{"hidden_act": "squared_relu", "router_score": "sigmoid", "routed_scale": 2.83, "lr_router": 0.000904, "norm": "rmsnorm", "tie_word_embeddings": false, "optimizer": "muon_variant", "max_steps": 4784}
Below are experts of layer 7 (counted from 0) of a mixture-of-experts language model. Rows are named router (the router's row for the expert), up (a neuron's input weights, with its number), down (a neuron's output weights, with its number) and show model dimensions 0-127. Each number is 50 + 10 x the weight over its row's rms, rounded and kept within 0 to 99.
Before each expert's rows: a language model's description of what the expert responds to. This comes from a sample of Wikipedia text that the model never trained on.

# expert 35
Acronym and code letters. Capital letters, digits and symbols inside acronyms, codes, Roman numerals and coordinates, such as DSCO-V-R, P-C-PA, FF-G-62, LX-V-I.
router:62 48 34 44 67 43 57 57 29 59 36 56 56 43 61 49 43 66 55 53 55 45 54 59 38 54 40 44 57 61 42 66 57 58 56 59 48 72 45 54 56 58 45 46 49 32 46 24 54 79 45 63 33 54 44 52 45 46 53 65 65 70 40 36 33 39 52 48 52 35 47 44 44 31 38 47 38 47 42 40 64 51 34 55 37 43 64 53 47 51 38 55 66 43 45 49 48 47 51 41 46 56 56 47 56 58 32 48 69 58 54 35 47 52 50 43 49 61 52 60 54 47 74 42 50 51 53 41
up0:52 43 44 46 46 37 57 51 40 54 32 60 60 50 56 44 63 74 42 60 42 60 58 69 46 70 37 59 46 55 28 54 57 52 48 48 38 77 49 47 51 39 50 53 52 52 34 51 45 57 49 63 30 53 46 55 44 53 40 45 28 62 54 58 47 36 70 43 42 62 35 66 45 32 56 48 57 63 31 57 66 38 42 45 57 31 55 56 38 46 43 46 51 37 61 42 38 45 58 49 44 51 39 33 59 67 56 37 68 36 51 42 49 54 47 52 45 61 47 40 54 49 50 59 54 51 43 44
down0:46 52 52 38 59 39 46 54 58 62 45 45 40 50 51 61 38 56 35 40 52 48 28 45 59 42 33 50 61 54 48 38 56 43 66 71 35 62 52 57 63 59 65 50 44 48 58 39 39 71 60 54 47 53 48 67 40 50 50 54 59 67 63 64 38 54 58 44 53 49 57 49 36 52 56 62 50 43 43 58 35 50 41 47 67 32 49 36 38 56 29 53 45 44 52 53 73 56 46 50 40 51 56 63 41 50 56 54 44 54 49 59 47 59 86 60 50 53 57 58 45 60 35 50 40 56 63 69

# expert 55
Word-start fragments in lowercase. Lowercase opening pieces of longer words after the, a, an, such as al in algebra, el in elm, dep, mon, inc.
router:44 52 40 44 49 55 65 42 51 48 54 62 50 52 62 53 52 61 68 57 49 69 48 59 53 79 67 56 59 38 59 53 60 52 49 33 49 57 39 58 34 51 48 53 53 44 52 47 40 39 54 35 42 45 57 56 57 30 59 49 62 46 47 48 51 37 70 69 57 37 52 48 52 41 48 59 49 52 61 49 53 68 49 65 48 49 49 54 41 69 48 29 50 57 44 48 33 58 72 54 49 50 67 51 45 39 56 51 49 53 68 43 31 26 49 42 69 53 73 70 50 46 52 54 56 41 40 45
up0:48 59 49 37 53 72 56 44 57 48 42 59 52 54 64 58 60 55 49 44 55 65 31 39 53 67 51 40 47 52 49 61 64 51 56 54 36 61 60 54 37 40 34 51 58 36 52 41 57 51 56 43 43 58 33 54 43 42 72 48 60 73 49 60 40 45 55 75 55 58 53 36 54 33 47 46 46 52 42 63 62 60 42 52 43 51 43 36 69 60 49 39 56 57 46 55 36 58 83 41 52 46 44 39 54 45 53 48 50 34 52 53 42 40 58 27 52 67 59 42 65 47 53 59 57 39 44 48
down0:55 43 51 42 46 42 28 67 57 59 51 58 51 47 47 54 46 36 63 40 47 60 47 45 53 42 50 48 52 48 42 62 55 64 65 57 63 44 60 55 53 44 50 57 25 57 57 46 64 36 44 42 47 41 80 56 37 55 65 58 59 39 54 50 47 40 40 44 45 47 51 39 56 53 68 58 31 54 23 48 54 49 55 66 43 61 40 44 45 44 44 52 53 43 25 62 56 51 33 35 57 53 48 43 44 36 53 54 65 39 53 66 37 56 44 61 56 30 45 32 67 44 56 41 47 43 63 49

# expert 28
Country names as objects. Countries and other nouns ending a verb or prepositional phrase, such as to Russia, within Iran, came to Poland, them, abroad.
router:39 46 48 54 58 56 43 60 45 47 39 66 65 45 68 48 52 58 44 75 28 53 53 64 46 49 27 35 60 48 67 66 38 47 35 61 41 59 40 49 39 53 58 38 45 53 33 53 63 57 45 49 42 52 47 39 45 39 59 63 54 58 69 40 38 51 59 75 56 52 46 32 46 36 53 46 43 50 48 48 37 43 27 60 61 57 57 63 34 55 66 53 55 43 49 36 44 32 59 71 47 50 57 54 57 55 59 39 47 48 41 48 63 56 46 43 47 57 56 45 49 39 59 50 37 44 56 51
up0:44 55 53 43 53 45 59 44 47 42 34 38 25 42 66 44 41 60 59 54 66 62 51 44 54 43 64 56 61 51 59 55 38 58 45 37 41 52 32 56 44 58 52 40 26 52 49 44 44 41 40 63 45 51 72 43 48 51 46 37 45 61 51 48 38 64 58 51 50 68 19 62 52 33 50 40 50 50 54 54 44 33 38 43 40 28 60 40 46 38 54 40 66 51 51 50 35 43 57 56 52 67 25 56 49 50 53 52 43 41 42 35 59 48 51 39 52 32 54 38 59 49 64 42 49 45 55 57
down0:42 43 50 70 66 26 45 53 44 51 43 42 47 43 70 44 54 50 58 62 42 52 64 58 48 39 55 59 37 37 52 76 63 40 41 55 54 47 44 44 52 59 42 60 49 45 51 60 41 56 51 49 50 52 43 33 36 54 51 45 39 46 45 60 56 48 59 60 58 52 54 35 49 41 37 52 30 37 43 50 51 70 41 56 47 63 44 58 64 39 62 77 67 64 43 47 46 59 60 43 49 49 50 47 64 51 26 69 62 51 45 56 40 57 45 33 38 47 58 52 60 59 49 69 32 43 40 48

# expert 3
Lowercase word-initial fragments. Short first pieces of split lowercase words, often scientific or technical, after space, hyphen or quote: peptidyl-s(erine), s(ago), g(onadal), "f.
router:48 40 46 48 47 60 52 44 49 47 53 58 55 57 66 46 62 60 56 66 42 58 39 63 49 57 72 52 47 30 54 54 74 52 50 39 51 54 61 53 39 53 47 33 55 25 24 43 56 46 55 35 43 43 56 53 36 36 70 68 61 58 41 38 42 37 52 57 52 42 47 55 51 36 48 47 36 55 52 52 54 72 44 51 54 54 67 59 51 67 38 43 49 54 51 51 42 56 57 58 41 47 63 54 48 42 48 39 61 58 62 49 57 30 49 38 69 59 73 56 47 36 61 54 59 42 45 38
up0:56 52 42 48 39 68 42 35 56 59 55 49 52 53 60 43 62 43 62 69 44 48 33 71 34 30 67 53 49 48 52 65 58 56 53 45 39 44 49 60 43 71 69 55 45 33 38 38 43 42 51 40 49 45 40 65 42 30 59 58 52 57 55 47 54 46 55 46 44 52 32 54 57 47 49 65 50 64 47 64 41 60 35 62 57 52 49 57 55 50 36 50 43 62 43 52 52 74 44 74 46 49 78 56 58 46 52 46 39 58 44 47 49 44 55 32 49 67 47 52 54 43 54 51 62 63 57 42
down0:40 69 42 50 47 62 43 42 51 64 45 47 42 41 38 54 62 36 38 55 54 45 52 40 57 47 49 45 53 54 53 44 46 54 38 39 54 46 74 54 57 32 50 55 55 27 67 42 69 48 33 38 51 43 43 50 53 44 49 60 47 38 37 48 50 43 48 30 36 46 52 53 74 45 41 51 45 57 47 65 26 46 67 59 70 63 43 56 59 52 44 59 31 58 42 47 32 58 32 46 63 58 51 73 50 55 51 39 65 57 50 53 52 40 52 54 43 49 53 57 35 43 46 37 69 45 56 39